config = dict(
    n_layer=9,
    d_model=320,
    n_experts=32,
    experts_per_token=2,
    activation='bilinear',
    normalize_top_k=True,
    routed_scale=1.0,
    balance_bias=True,
    init_std_router=0.00781,
    vocab_size=2048,
    norm_eps=1e-05,
    batch_tokens=[32768, 65536, 131072],
    train_tokens=250000000,
    dataset='wikipedia_en',
)
Below are experts of layer 4 (counted from 0) of a mixture-of-experts language model. Rows are named router (the router's row for the expert), down (a neuron's output weights, with its number) and show model dimensions 96-127. Each number is 128 + 32 x the weight over its row's rms, rounded and kept within 0 to 255.
Before each expert's rows: a language model's description of what the expert responds to. This comes from a sample of Wikipedia text that the model never trained on.

# expert 30
Description: Numeric tokens and digits in scores, dates, vote counts, percentages and list numbers, often within tables, like 114–110, 38.1.
router [130 136 143 167 157 112 103 168 132 130 117 161  85  90  81 158 134  49 198  85 108 180 131 106  63 149 109 131 140 113 170 158]
down0 [121 147  94 205  80  98 126  72 155 113 131  70 110 186 121 140 143 108 142 154 129  95 149 154 116 241 112 130 188 146  54 146]
down1 [105 115 156 119 167  78 105 107 115 119 168 191 174 148  89 138 184 127  77  91 104 128 113 145 121 172 128 108 147  87  57 132]
down2 [ 90 133 107 165 136 145 152 117 134 137 136 168 138 131 165 112  82  98  95 163  81 155 210 160 153  96 120  99 118 131 154 154]
down3 [141 108  86 175 154  91 105  86 174 152  81 151 157 140 145 116 165  87 100 162  90 113 130 202 102 134 131 131 100 140 122  98]
down4 [ 90 155 146 172 104 113 136 172 146 154 132 163 158  67 136 151  64 134  69 146  89 135 162 116 136 103 167 116 147 114 118 143]
down5 [ 85 137 149 145 122 122 115 159 117  69 117 135 133 157 165 181 104 176 121 150  96 122 158 125 116 149 126 111 149 141 179 125]
down6 [116 137 148 109 128  55 122 146 159 142  98  71 145  78 188 112 182  74  32 130 136 127 107 143  98 152 123  95 122 171 140  76]
down7 [127 157 117 139 133  71 141 174 151 103 153  58 116 133 153  98 162 117 124 153 123 131 131 150 166  75 106  99 108 201 139 159]
down8 [103 177 204 118 117 130 106 146 125  95 122 143 136 119 162 131 122 139 152 130 108 160  96 145  38 113 116 137 126 139 154 114]
down9 [158 145 116 102 150 129 139 142 159 148 153 149 111 179 115 125  97 108 130 124 149  91 132  59 104 166 147 134  90 132 134 124]
down10 [156 168 125 121 122  98 214 131 145 139 122 147 123 149 176 122 112 139  80  84 169 137 136 142 184 167 130  68  95 124 112 153]
down11 [175  95 182 149 120  57 110 177 113 101 115  84  92 157 121 145 124 123 106 107 110   7 119 125  96 133 159 106 118 116 128 142]
down12 [115 128 119  73 159 156 184 134 124 136 124 170 107 132  71 112  93  86 128 153 126 111 190 131 184 185 153 116 151 187 108 172]
down13 [ 87 146 194 126 202 152  68 175 146 139 166 157 151  44 105 129  83 145 109 157  92  79 130 141 112 135 114 144 112 121 176 164]
down14 [176 143 146 116  87  68 143  74 128 140  71 142 190 113 109 132 212  86 127 120 151 100  77 146  98  77 135  73 157 148 134 127]

# expert 10
Description: Colons after field labels in infobox-style lists, plus semicolons, dashes, pipes and equals signs, such as Born:, ZIP Code:, Meaning:.
router [ 90 128 182 170 169 107 121 142  98 157 136 144 109  77  81 147 146 126 123 144 105 166 149  72 121 162 114 166  82  98 114 128]
down0 [133 127  95 158 140 114 108  86 162 128 132 161 199 125 184 133 164 179 119 186 101  91 140 157 164  87 167 156  90 117 115 125]
down1 [ 95 128 160  82 176 117 119  93  89 105 144 162  33 128  92 101 185 160 148 105 115 119  74 122 107 166 111 155 131 114 119 124]
down2 [127 127 124 194 120 114 164 135  94 122 130 137 165 122 115 145 142 164  63 127 132 104 169 122  84 161 131  72 122 156 120 117]
down3 [135 101 130 121 132 124 157 125 136 115 137 139 130 117 166 154 160 117 133 132 132 121  63 153 123 140  84 146  89 148 164 122]
down4 [ 88 127 151 135 119 113  97 123 155  80  82 145 126 130 157 170 159  89 150 132 129  74  77 169 104 140 142 131 131  69 124 158]
down5 [146 105 154 174 159 181 109 119 121 138  91  94 127 142 158 159 120 114 131  78 101 219  84 125 145  78  87 131 107  99  69 127]
down6 [133 132 123 197 161 137  88 139  96 143  85 153 128 116 166 180 100 123  98 171 134  76 145 150 151 138 105 144 137 124 136 157]
down7 [134  96 114 255 151 132 116 119 142 146 131 113 158 122 145 107 150 129 122 106 118 120 110 167 154 105 118  97 124 164 143 172]
down8 [109 155  24 105 169 123 144 145 135 124 140 119  94 136 133 101 143 117 159 105  89 147 139 166 104  62 146  94 137 149 127 160]
down9 [133 194 153  48  96 104 128 148 146 148 186 165 109  66  98  65 182 116 110 191 129 197 101  73  95 111 123 178 174 195  90 149]
down10 [121  76 113 171  69  97 151 155  84 133  76 147  90 145 111 166 144 177 162 151 118 120 108 151 120 132  85 141 140 151  98 143]
down11 [177 100 124 135 140 129  97 174 131 120 134  76 112  88 137  88  97 113 126 120 160 106 142 102 155 124 136 120 103 149 143 146]
down12 [148 125 100 115 153 184 110 166  87  64 115  75 117 169 135 109 175 123 109 137 189 117 177  79 181 142 161 138  98 105  92 150]
down13 [146 133 107  85  73 110 142 118  92 119 120 173 135 160 107 116 144 130 148 131 143  56 128 186  70 152 100  98 104 145 127  72]
down14 [137 117 148 120 110 111 172 158 111 208  91  96  82 156 126 130 195 116 156 108 116 114  58 111 137 122 160  72 127 151 125 103]

# expert 14
Description: Middle pieces of split names and rare words, often k, an, th, en, as in Dinky, Jenks, Rainham, and first names like William.
router [117 171 142 183 160 161 117 136 162 135 124 124 107 150  94 155 161 101 101 150  98 136 119  98  35 157  86 156 110 129 156 133]
down0 [165 134 135 175  74 184 135 141  76 126 110 110 116 127 175 169 174 113 128 143 109  98  52  95 102 143  94 180 109 117 120 116]
down1 [189 192 177 178 126 140 134  79 144 129 115 130 124 117  76  96 130 141  88  84 147  49 103 143 171 158 168 131 142 198 148 143]
down2 [136 132 193 119  75 147 125 194 147 117 143 172 117 200 106 150 120  99 116 119  88 115 149 161 138 152 145 134 125 140 112 156]
down3 [113 133 156 120 103 127 118 162  79 111 109 137  99  68 155 158 161 162 112  92 114  66 118 122 124  99 142  67  82 181 124 179]
down4 [ 89 146 163 122 152 145 148 180 148 114 143 140 159 156 136 174 142 126 116  90 162 119 167 103 135 128 110 129 123 126 116 139]
down5 [105  91 113 195 140  99 102 151 123 111 122 168 150  90 178 138  89 146 134 113 127  70 151  98 113 175  63  73 100 116 130 145]
down6 [154 118 153 119 159 176 109 123 107  94 133 150  88  98 112 144 132 127  77 150 126 124 135  99 161 140 160 114 125 192 128 161]
down7 [128 152 135 131  90 132 172  67 145 109 125 157 122 140 180 158  94 149  85 165 160 140 146 147 101 130 105  59 132 146  75 136]
down8 [136  80 136 140 158 100 159 124 137 127 142 129 150 136 137 123 113 111 127 154  41  85  62  61 132 131 126 123 152 162  75 147]
down9 [ 98 138 103  97 142 122 150 109  88 118 104 137 117 115 144 140 158 129  97 134 106  63 193 154  86  55 147 133 101  75 153 125]
down10 [128 109 102 187 120 143 123 133 101 169 121  94 138 140 155 156 116 178 155 138  56 153 122 181 133 106  94 140 132 139 158 166]
down11 [111 105 115 134 126 110 151 138 124 164 136 204 143 187 126 112 125 151 121  92 107  98 116 102 114  66  90 147 114 109 126 138]
down12 [ 80 110  84  93 101 108 166  97 144 226  96 174 104 104 106 111  96 138 162 121 145  71 156  88 102 101 107 165 126 128 148 156]
down13 [156  82 144 137 119 170 200 102 173  67 186 125  83 127  91 140 159 101  90  82 147 109 119 185 119 144 114 133 188 116 142  68]
down14 [102  71 145 158 153 146 130 157  96 165  97 115 156 103 115  86 133  93 154 130 118 130 124  93  40 104  50 178  99 167  59  77]

# expert 8
Description: First capital letter or syllable of a split proper name or rare word, such as Ru in Rubit, T in Titian, J in Jenkin.
router [129 160 127 155 108 126 100  93 177 142 122 149  87  91  96 143 155  82 111 153 119 127 136  68 102 203 116 162 156  95 138 159]
down0 [137 103 101 205 156 183 142 113 100 156 174 189 168 141  84 109 182 156  92 211 149 132 170 124 197 183  89 133 115 166 143  98]
down1 [ 93 135 127  59 128  99 140  50 160 122 111 134  38 120 119 102  96 138 121 168  83 127 150  90 121 143  95  97 196  75 147 117]
down2 [129 155  97 111 140 175  64 156  64 149 199 157 100 132 142 121 159 111 118 207 154  87 153  32 208  96 172 112 146 121 143 133]
down3 [202  76 166 144 152 184 163 188 106 128  95 114  96 149 112 122 172 138  98 107 164 117 154 176  85 141 130 113 148 125  91 137]
down4 [122  75 112 131 134 127 104 157 142 132 116 134 128 118 176  73 138 107 123 161 126 191 136 177 136  88 138 143 121 107 140 110]
down5 [113  99 103 149 124 129 159 138 151 161  70 129 137 151 114 150 107 147 141 126 146  85 107 132 129  89 143 134 129 154  84 119]
down6 [182 153 149 187 104 172  88 177 116  91 121 131 135  78 115 127 108 169 125  93 176 130 114 123 115 118 108 139 127 134  89  99]
down7 [110 121 164 212 105 141 159 138 110 171  73 157 142 148  89 146 101 131 133 158 173 207 141 126 141 113 106 181 207 150 132 157]
down8 [125 176 125 145 150 131  74  62 134 138 129 127 134 122 158 124 129 101 133  92 115 165 147 132 149 163  88 115 152 154  88 182]
down9 [154 101 148 174 102  75 108 109 136 140 110 113 126 128 175 108 142 162 156 177 167 150 113  79  69  82 117 110  96 143 156 112]
down10 [127 195 108  75  90 108  74  98 119  75 128 133 104  94  68  64 166  97 117  82 111 136 155 186 165 159  82 166 211 128 162 185]
down11 [166 126 182 141  97 115 121  79  38  96 102 155 105  72 119 134 138  88 133 160 145 108 101  90 137 113 141  92 193 125  97 122]
down12 [125 101  97  92 145 132 158 150 133 111 150 153 157 132 136 149  53 109 109 125  93  92 122 159 138  99 116 106 123  83 155  75]
down13 [124 121  94 105 100  94 146 142 159  89  95 105 184 133 176 160 197 134 151  64 181 136  92 156 167  99 151 140 109 137 152  72]
down14 [ 91 123 121 121  74 153 122  95  84 140  91 147  78 136 154  93 121 121  84 151 124  94 135 118 114 193 103 114 139 166 100 109]

# expert 16
Description: Early pieces of words split into fragments, often the first syllable, such as ham-pered, ur-ging, sub, app, l-b, fe-males.
router [ 92 127 125 168 160 108 145 129 119  83 145 105  60 107 107 135 198  78  80 147  67 165 102 108 112 130 106 161 104 150 135 140]
down0 [148 117 132 177 132 188 118 152 125 144 122 159 162 128 101  80 112 103 114 123 153 146 141 151  97  73 100 127  95 135 163 185]
down1 [ 98  66  52 142 155 141 227 115 137  97 102 106  78 143 100 113 134 141 163 191  98 182 135 111 127 112  68 110 160 112 107 156]
down2 [122 113 210 200 173 117 120  94 157  88 137 116  85 137 121  94 133 147 134  95 133 190 140 126  85  82  98 127 166  96  88 156]
down3 [133 157 164 130 137 129 165 111 103  95 117  49 112 142 135  88 153 158 167  63  84 165 147 142  92 159 124 131 129 137 137 168]
down4 [189 162 118  82 118 162  70 143 114  52 137  78 139 103  85 174 139 120 135 100 173 122  65 142 149  80 112 111  75  78 132 160]
down5 [111 111  87 109 145 126 154 148  79 110 125 100 146 181  90 111 144  83  94 122 194 114 166 138 160 105 158 124 114 104 211  91]
down6 [119 161 116  92 154 157 118 141 114 111 153 108 173 139  79 114 169 113  43  85 110 149 132  23 190 119  97 169 122 166 124  86]
down7 [203 125 130 125 132 171 130 173 116 132  84 105 116 119 132 129  87 163 144  93 113 128 109 147 133 197 160 205 137  66 128 127]
down8 [191 160 185 170 125 126 112  68  88 111  99  89 114 122 144 133 149 112  90 105 111 123 130  77 139  61 134 153  79 127 146 189]
down9 [140 155  87  80 111 123 127 160 125  85 108  97 100 160 139 175  74 181 154  92  55 163 139 103 172 135  90  86 167 136  92 110]
down10 [117 109 105 107 118 153 103 145 117 139 105 113 123 150  95 139  57  86 139 137 172 142 128  78 188 160 162 108 160 118 140 206]
down11 [160 205  99  74 153 149 159 169 140 119 144 102 188  74 119 105 144 146 169 136 124  62 128  95 130 122  91  64 127 147 121 125]
down12 [134 130  99 141 136  73 164 138 145 172  95  95  77 143  67 128  93 155 159  80 125 125 128 166 138 114 151 120  77 157 120 122]
down13 [157 128 126 170 111 112 139 152 113  82 195 129 186 217 134  97 128 137 166 113 117 163 164  98 112 157  88 127  86 188 145 181]
down14 [104 138 196 141 183 146 134 147  76 102  80  71 154 141 133 137 131 142  51 111 102  84 174 140 147 123  93 120 139 135 144 104]

# expert 11
Description: Inner and final pieces of ordinary words, such as all in malls or itch in stitches, plus team, game, season, album.
router [125 165 135 186 122  92 103 121 176 104  98 115 115 154 131 154 160  34 129 108 134 130 102  75 105 160 108 142 145  90 120 153]
down0 [126 118  84 123 182 163  92 192 174 146 132 100  57  65 134  92 137  98 111  99 131 173  91 128  65 122 170 127 104  81 181 102]
down1 [ 93 135 131 206 122  99 106 148  90  39 147  79 100 183 148 158 177  94 132 117 106 124 144 134 195 159 131 151 187 128 116 118]
down2 [100  93 150 122 134  86 156 122  61 155 101 145 103 128 101 144 152 143 147  97 148  57  77 154 122  99 139 169  78  98 115 172]
down3 [142 125 126 133 112 118 143 146 114 122 113  94 149 183 159 183 164 118 139 160 143 125 131 123  95 144  94 134 121 142 110 131]
down4 [108  94  89 146 132 101  98 116 118 122  99 149 143 110  68 122 136 125  77  75 121  82 179 162 159 166 101  84 142 137 162 155]
down5 [102 134 123 139 159 118 127  99 100 113 145  60 106 109  87 145 152 174 128 122 146 151 187 116  98 150 140 106 125 148  79 126]
down6 [131 146 142  84 136 121 153 163 121 142 131 135 104 121  54 109 143 153 168 158  87 170 102 158  53  51 152 111 107 128 143  91]
down7 [144 131 159 179 178 106 157 106 173 108 122 136 115 100 154 136 127 101 127 162 134 110 121 190 107 160 153  99 166  52 110 135]
down8 [110 175 111 121 132 120 116 116 110 110 138  98  98 107 133 168 196 134 122 214 131 108 125 121 133 104  68 175  84 107 120 136]
down9 [139  99 152 133 149 118 191 107 145 109 180 122 149  82 150 166 107 105 132 116 142  77 104 170  89 142 132 168  95 101 107  82]
down10 [109  95 147 101 108  87 198 147 201 118 186 127 142 225 142 151 100 180 124 132 121 105 145 115 139 100 148 131  93 158 132 117]
down11 [181 159 150 168 182 115  92 164  60 172 119 129 138 111 123 132 162 204 130 124 140 177 194 131 134 107 197 112 105  90  95 126]
down12 [138  99 137 169 160 101 141 177 108  80 187 128 126 133  70 152 126  90 130 139 101  92 121 141 127 101 119 134 135 129  94  89]
down13 [129 135 136  19 171 104 138 153 163 101 155 136 126 114 136 112  72 181 128 121 111 104 115 144 180 111  94  90 140  88 128 101]
down14 [155  76 114  92 149  92  94 152 153 142  65 134 150  81  97 174  89 135 198 137 105 142 108 113 114  90  67 109 200 100 101 167]

# expert 20
Description: Line breaks after sentences or list items, section-heading equals signs like == and ===, and sentence-final periods before new lines.
router [112 170 136 183 113  87 125 153 166  82 120 184  95  76 107 140 184  90 121 138 138 134 114  85 122 144 110 153 130 114 133 150]
down0 [151  58 146 110 100  89 156  83 162 119 127 137  99 152  99  97 102 122  87 168 193 160  99 119 134 147 130  75 180  54 159  75]
down1 [106 139  79  56 147  58 102 109 131 103 113 137 132 159  62 103 162 159 147 151 119 154 110 135 109 170 136 137  81 154 124 115]
down2 [121 130  96 112 184 115 128 117 116 171  95 154 140 110 155 192 136 145  42 116 141 103 144 101 158 107 139 109 109 123 117 132]
down3 [184 128  66 139  98 127 136 141 148 159 156 178  90 154 166 123 116  84  71  32 158 117 135 181 128  73  80 111  79 136  96 105]
down4 [112 110 125 170 153 141 151 116 165  91 140  82 135 156 121 159 104 134 118 149  82 112  70 164 146  95 152 120 110  92 126 152]
down5 [101 155  86 162 156 111 122  89  85 153 119 113 166 107  94 113 114 180 161 151 121 134 133 157 135 142  60 143 169 193 125 119]
down6 [140 121 124 194 145 174 158 152  75 175 119 135  66 167 143 138 154 128 155 152 127 188 131 117 176 125 130 157 109 176 106 158]
down7 [114 128 112  47 175 111 124 113 146 127 144 149 108 132  84  56  96 152  80 121  78 122 137 127 201 130 102 175 118 112  95 165]
down8 [127 112  80 156 120 103  86 144 151  90 117 134  73 146 110 210 137 113 125 123 111 101 147  64 142 172 146 152 147 125 139  41]
down9 [153  78 147 131  93 108 119 168  95  58  97 161 149 145 171  95 144  84 132 152 164 110 149 136  99 166 155 122 138 140 129 150]
down10 [149 121 179 106 104 148 169 143 140 104 211 149 145 191 113 161  86 203 125 141 170 119 143 114 178 124 187  84 130 123 124 180]
down11 [123 152 149 105 138 147 103 182 148 123 118  49 187 125 161 135  91 165 100 127 138 104 149 150 105 104 138  84 112 147  36 143]
down12 [153 123 107 132  96  62 121 159 171 151 111 149 154 116  97 130  73 129  88 169  95  99 153 168 172 151 101 156  93 105 102 153]
down13 [ 73 156 152 119 136 142  96 122 140 175 123  95  92 176 136 201 119 109 168 143 133 148 101 111 142 108 128 151 153 138 139 161]
down14 [123 129 165 128 118 135 129  90  95 108 123  73 123 101 142 128 175 127 133  99 163 112 125 176 169 142 105 141 135 124 118 160]

# expert 0
Description: Pipe separators between cells in wiki tables of sports records, results and elections, plus list dashes, colons, semicolons like | – ;.
router [136 195 155 190 158  27  98 124 172 117 137 127 119  79 122 156 156  86  99 116  50 187  72 106  78 156 103 114 110  97 126 198]
down0 [170 154  95 169  96 146  75 155 142 118 122 163 105 153  93 157  95 120 106 106 126 157 132  81 149 113 141 153  35  86  92 135]
down1 [156 136 144 117 125 162 106 152  93  76  99 178  80 115 137 141  89 146 109 104 101 136 161 144 161 137 121 134 166 122 108 127]
down2 [140 155 126 183 143 118 103  89  90 145 154 172 171 126 115 104 130  59 119 104  96 194 131  81 133  91 172  80 171  93 138 187]
down3 [ 97 145 126 122 123  82 187 194  82 181 152 182 159 118 144 169 112 142 158 108 147 126 150 141 126 100  67 173 129 118 209 109]
down4 [185 122 182 129 127  82 137 139  93 135  97  65 135 108 135 115 107 165  47 104 164 169 109 126 116 113  79  74 147 194 161 130]
down5 [101 142  86 131 134 164 100  93 146 148 107 145 118 158 144 133 161 160  86  90 163 151 137 136  71  89  23 138 101 132 113 140]
down6 [147  90 114  94 116 160 154 124 130 155  83  88 123 135  79  89 127 171 229 129 116 146 128 128 115 140 123 106 122 183 173 138]
down7 [106  81 189 150 116 113  93 135 164 103 136 141  67 154 164 144  62 173  93 133 133 174 116 134 150 115 105 195 147 121 120 147]
down8 [148 150 135 151 155 130 129 162 171 100 118 175 127 165 121 149 120 115  66 148  90 145  81  98  74 139 106 117 120 160 119 105]
down9 [134  62 104 107 125 133 136 139 127 112 128 132 131 174 157  90 160 109 172 165 109 122 115 130  99 146 100 160  79  99  70 173]
down10 [146  60 180 145 147 155 107  78 149 154 118 160 109 147 147 149 166 138 125 121 122 126 146 187 176 143  87  68 126  94  96 105]
down11 [159  98 132 134 144 104 168 128 162  73  73 153 118 129 122 147  92 119 123  83 179 112  77 108 161 158 155 106  88 152 116 129]
down12 [ 53 160 117 118 149 121  86 105 156 127 149 172 192 119 163 192 105 130 145 116 128 119 138  78 209  86 146 143 125 170 123 100]
down13 [169 164 124 178 119 125 177 113 127 186 171 104 132 176 158 138 108 176  98 175  92 165 128  93  95 116 119  78  93 124 143  63]
down14 [105 178 109 137  56 147 118 103 147 166 138  87 156 121 161 142  86 103 176 145 164 119 119  93  93 170 129 117  81 204 149 108]

# expert 31
Description: Inner syllables like ri, li, ro, it, al in names and words, plus possessive pronouns his, her, their, its, such as Ma-ri-etta, Metac-ri-tic.
router [120 133 158 187 158  95 134 126 131 131 122 107  94 120  34 189 156  80 150  98 112 155  76  82  91 182 139 131 125  76 109 168]
down0 [ 86 130 138 117 113 102 157 120 104 177 130 105 147 114 105  55 178  77  87 104 123 154 162 152 132 130 180 117  67  83 126 124]
down1 [178 126 150 122  88 121  90  97 149  89 136  98 145 103 140  87 160  87  83 132 130 117 159 137 165 157 157 182 117  83 133 143]
down2 [118 162 140 106 163 139 193 182 108 109 142 109 148 147 128 160 111 136 116  32 129 201  99 103 158 125 140 151 153 140 124 150]
down3 [162 145 104 157 126 104 119 132 131 107 119 196 153 106 115 144 122 130  94 112  99 113 116 111 116 172  57 101 107  82 136 137]
down4 [112 143 157 201 102  84 117 129 173  84 128  67 183 118 156 118 165 102 120 107 121 178 163 144 107 106 111 146 126 178 175 139]
down5 [111 104 185 144 160  90 118 145  94 197 101 157  95  94 142 128 110 206 111 108 131  99 142 150 146 126 103 111 163 156 133 140]
down6 [103 151 151  76 115 131 118 143 111 123 104 134  97 196 118 145 157 100 107 156 164  91 161  89  77 113  83 134 169  62 120 113]
down7 [ 84 169 124 118 140 193 163 108 101 110 128 147 181 161 101  92 168 114 103 104 127 123 126 132 112  82 167 105 115 174 120 190]
down8 [102 143 202 109 149 132 113 129 104 134  75 206  56 137 110 144 209 113 114 160 113 138 129 125 116  97  74 113 108 150 136 117]
down9 [132 133 108 110 190  87 130 139 161 185 210 117  92 124 187 157  94 118  59 151 142 181 139 152 171 125 133  98 122 112 174 127]
down10 [123 147 114 104  77 141 132  66 120 126 197  99 142 128  79 158  92  60 128  90 178 156 135 101 127 132 173 149 142 122 179 102]
down11 [ 37 110 123 155  72 122  65 132 135 159 128 105 200 111 104 134  84 142 169 160 167 170  98 138 156  97 133 118 114 162 106 137]
down12 [158 121 166 115 126 147 116  99 110 252 122  79 120 120  81  62 109 170 141 137 207 150 102 183 143  95 171 122 156 143 151 150]
down13 [146 137  78 174 155 107 143  86 110 121  83 142 134 126 120 170 136  99  97 101 160 126 174  95 111 131 132 148 111 165 129 135]
down14 [123  97 123 124 130 111 186 142 196 171 170 128 139 149 159  87  58 163 118 173 136 114 124 157  87  80 174 152 113 103 148 103]

# expert 21
Description: Single capital letters opening names, acronyms or country codes in tables, like GER, PNG, NASCAR, plus opening parentheses.
router [107 164 135 185 135  61  87 166 114 118  74 204  76  85 155 106 141 135 143 162 148 158  73 106 104 232 127 177 161 151 148 186]
down0 [143 126 125 168 152 194 129 128 114 100 133  80 133 168 108 172 100 159 100 148 113 126 150  93 132 129 167 159 101 140 119 136]
down1 [121 116 152 109 138  94 173 100 124 178 155 152 150 125 129 138  91 155 131 128 115 113 120 193 114 105 107 168 141 112 133 180]
down2 [ 75 158 163  75 134 157 131  80  87 110  72 156 162 115 186 144 100 146 112 127 131  51 147 134 116  99 122  71 163 109 199 162]
down3 [145 161 114 156 124 105 113  75 126 126 168 113 103 102 163 176 174 112 160  99 115 108 151 147 103  72 129 102 134 106  85 102]
down4 [ 80 146  98 148 139 119  59 148 123 212 164  79 145  84  90 161 127  83 118 144  96 102 104  94 114 128 164 110 118 181 142 103]
down5 [160 175 128 161  91 166 176  98 136 190 130 150 121  65 145 127 110 103  92  94 170 167  73 169 127 144 156  98  94 143 177 117]
down6 [102 154  75 112  82 105 127 126 161 163 142 119 170 110  97 107 151 116 146 194 138 175 107 119 116  90 114 154 129  78 149 117]
down7 [ 86 128 114 100 138 133  90  78 160 177 127  87  77 140  33 136 151 142 147 143 128  49 142 133 137 150  93  99 181 128 152 152]
down8 [157 164 149 230 177 170 131 130 118 134 140  96 103 104 112 168 108 104  83 191 150 104 126 121 121  90 170 120 123 102 123 189]
down9 [111 107 170 175 113 140 132 103  87 135 130  79 223 150  52 164 114 148 124 109 123 135 114 130 128 125 119 135 155 144 144 109]
down10 [211 176 122 177 102 105  67 203  84  58 158 157 114 117  94 137 165 158 203  97 109 129  94 113 160  53 135 128  73 163 131 154]
down11 [ 92 112 139 100 112 124 187  78 111  97 117 125 119 112 140 171 125 173 167 102  97 152 126 185  95  85 121 131 144 161 192 103]
down12 [127 131 128 138 117 108  92 182 175  77 156 103 107  88 137 128  64 169 153 129 148 112 101 157 134 198  78 164 138 140 131 154]
down13 [132 161 129 132 118 183 124 141 114 110 139 113  90 165 208 141 136 120 133  73 153 161 121 118 132 154  66 109 144 111 104 115]
down14 [132 116 149 146 112 106 128 118  38 131 124  96  78 105 157 145 110 113 103 196 131 136 120 154 138 106 152 150 107 125 104 126]

# expert 9
Description: Word-final suffixes, chiefly plural s, plus er, es, us, ies, ations, closing nouns before punctuation or of, like Alloys, battles.
router [138 135 192 178 125 152 142 128 142 107 154 184  75 103 143 123 182 100 151 150 109 159 116 100 123 157 138 100  87 124 175 184]
down0 [177  76 107 114 114 123 101 155  96 163 167 132 163 109 177 114 125  67 136 110 180 154 132 168 128 114 172  65 105 103 150 160]
down1 [158 101 101 129 149 137 118 125 112  89 199 160  88 185 114 134 148 109 127 145 120 119 149 117  85 120 161 128 152  97 157  74]
down2 [ 91 162 166  96  59 120 115 120  77 157 109 131 107  53 111 129 101 131 142 128 143 126  65 105  93 100 113 134 164  58 139  81]
down3 [118 136 150 146  95 108 126 124 145  76 167 102  92 140 119 132  94 125 113 162 121 134 122 170 162 108 118 154 212  65 158 149]
down4 [119  94 113 135 118  79 179  83  72  70  65 122 117 123 123 105 114 129 192 207 110 159 169  96 128 139 160 177 105 129 156 160]
down5 [178 151 121 146 141 167 109 196 135 128  98  97  92 106 121 169 105 125 142 143 118 156 100 121 147 122  97 121 142 100 138 118]
down6 [ 82 136 144 105 155 133 150 116 101 160 127  98 161 187 129 121 102 158 128 119 113  99  97  84 131 183 156 122 151 126 184 148]
down7 [119 113 145  79 149 156 144  83 155 107 102 141 133  65 144  79 140 164 167 177  85 165  66 143 139 112 175  95 118 199 102 129]
down8 [129 129 138 161 149 107 123 117 142 165  90 116 109 179 146 154 133  82 132 123 106 169  99 167 145 169 168 139 164 132 162 119]
down9 [108 194 148 151 178 131  97 178  79 152  76 105 146 133 150 128 151 132 110 147 120 116 176 116 132 113 101 240  97 139  86 116]
down10 [107 161 135  54 192 139 118 135 108 106 134 141 119  88 116  91 105  82 126 133 115 134 128 133 159 107  92 138 138 134 113 143]
down11 [ 95  87  94 125  95 140  91 177  92 142 145 142 109 113  53 159 138  92 129 113 134 125  87 172  75 131  92 115  62 167  65 115]
down12 [196 164 147 106 149 142 140  82 103 141  55 153 124  96 128  75 133 114 137 156 100  98 121 128 132 153 129  69  94 150 129 124]
down13 [119 148 124 159 174 169  96 174 160 141 141 113 107 118  98 156  96 137 188 103 151 129  47 160 136  75  91 109 118 191 202 159]
down14 [122 167 128 162 131 179 130 119 109 105 108 150 159 129 149 145 181  90 157 168 176 114 156  98  98  74  72 133 190 109 116 173]

# expert 4
Description: Closing parentheses, brackets, braces and quote marks after names or dates, plus final pieces of names, such as 1936–2010), "Colors".
router [118 169 182 181 145 122 146 109 147 139  99 153  96 105  85 166 135  82 131  94 124 133 104 130  77 135 108 135 118  64 151 142]
down0 [152 160 139  55 116 102 188 134 151 126 210 133 138 121  90 112 103 100 119 168  68  71  79 101 135  92  92 118 155 179 113 114]
down1 [109 137 104 164 160  99  85  99 151 122 135 151 124 101 154 130  93 139  86 194 132 101  84 132 114 116 134  95 178  76 126 121]
down2 [110 175  96 126  92 146 169 153 146 146 104 133 123  99 118 110  91 113  91 146 104  98 165 103 136 123 139  94 186 139  83  96]
down3 [125 135 103 147 101 143  99  93 133 107 150 127 164  83 104 116  71 146 114 116 141 130 136 157 156 114 114 128 138 157 100  84]
down4 [185 102 117 101 101  81 112 115  89 138 108 136 202 126 111 112 108  92 125 101 137 149 160 148 133 134 122 127 146 132 106  99]
down5 [204 119 188 120 117  79  92 162  91  96 165  88 171 158 134 205 140  97  93 171 122  76 140 125 127  77 104 165 156 119 138  90]
down6 [165 101 174 135  95 154 109 214 124 130 113  30  67 160 121 167  99  95 153 174 129 166 130  43 128 133 119 151 150 129 116 118]
down7 [108  93 142 124 171 126 188 120 135 125 161 124 141 175 139 112 131 145 117 141 207  85 168  76 132  99 189 115  96 141 124 113]
down8 [181 120 125  18 156 125 143 152 165  86 182 110  91  90 138  78 109 107 111 153 139 119 146 110 107 124 170 128 149 108 101  98]
down9 [145 136 139 125 117 117 182 107 118 155 113  62  92 163 115 166 138 128 124 106 106 103  85 127  60 164 150  50 172 126 114 159]
down10 [148 142 138   0 132 148 169 141  80 135 137 149 130 108 150 137 118 192 127 114 170 156 147 163 122 151 126 149 163 129  66 169]
down11 [177  99 175 183 155 108 138 160 147 158 176 121 115 112 108 129 131 153 100 129 137 146 109 134  88  88 121 154 198 138 105 183]
down12 [103 120 154 134 164 101 159  99 186 149  92 148 117 108  97 148 164 140 148  91 141  86 144  91 130 101 115 150 150 143 143 114]
down13 [121 157  84 101 131 134  98  81 152 157 123  98 180  91 106 101  88 174 115 131 154 191 144 158 144  86 100 114 155 129 141 157]
down14 [179 137 155 127 167  91 109 102  86 152 195  97 159 152 146  76 144  86 106 153 153 162 122 196 182 190 139 182 118 141  94 148]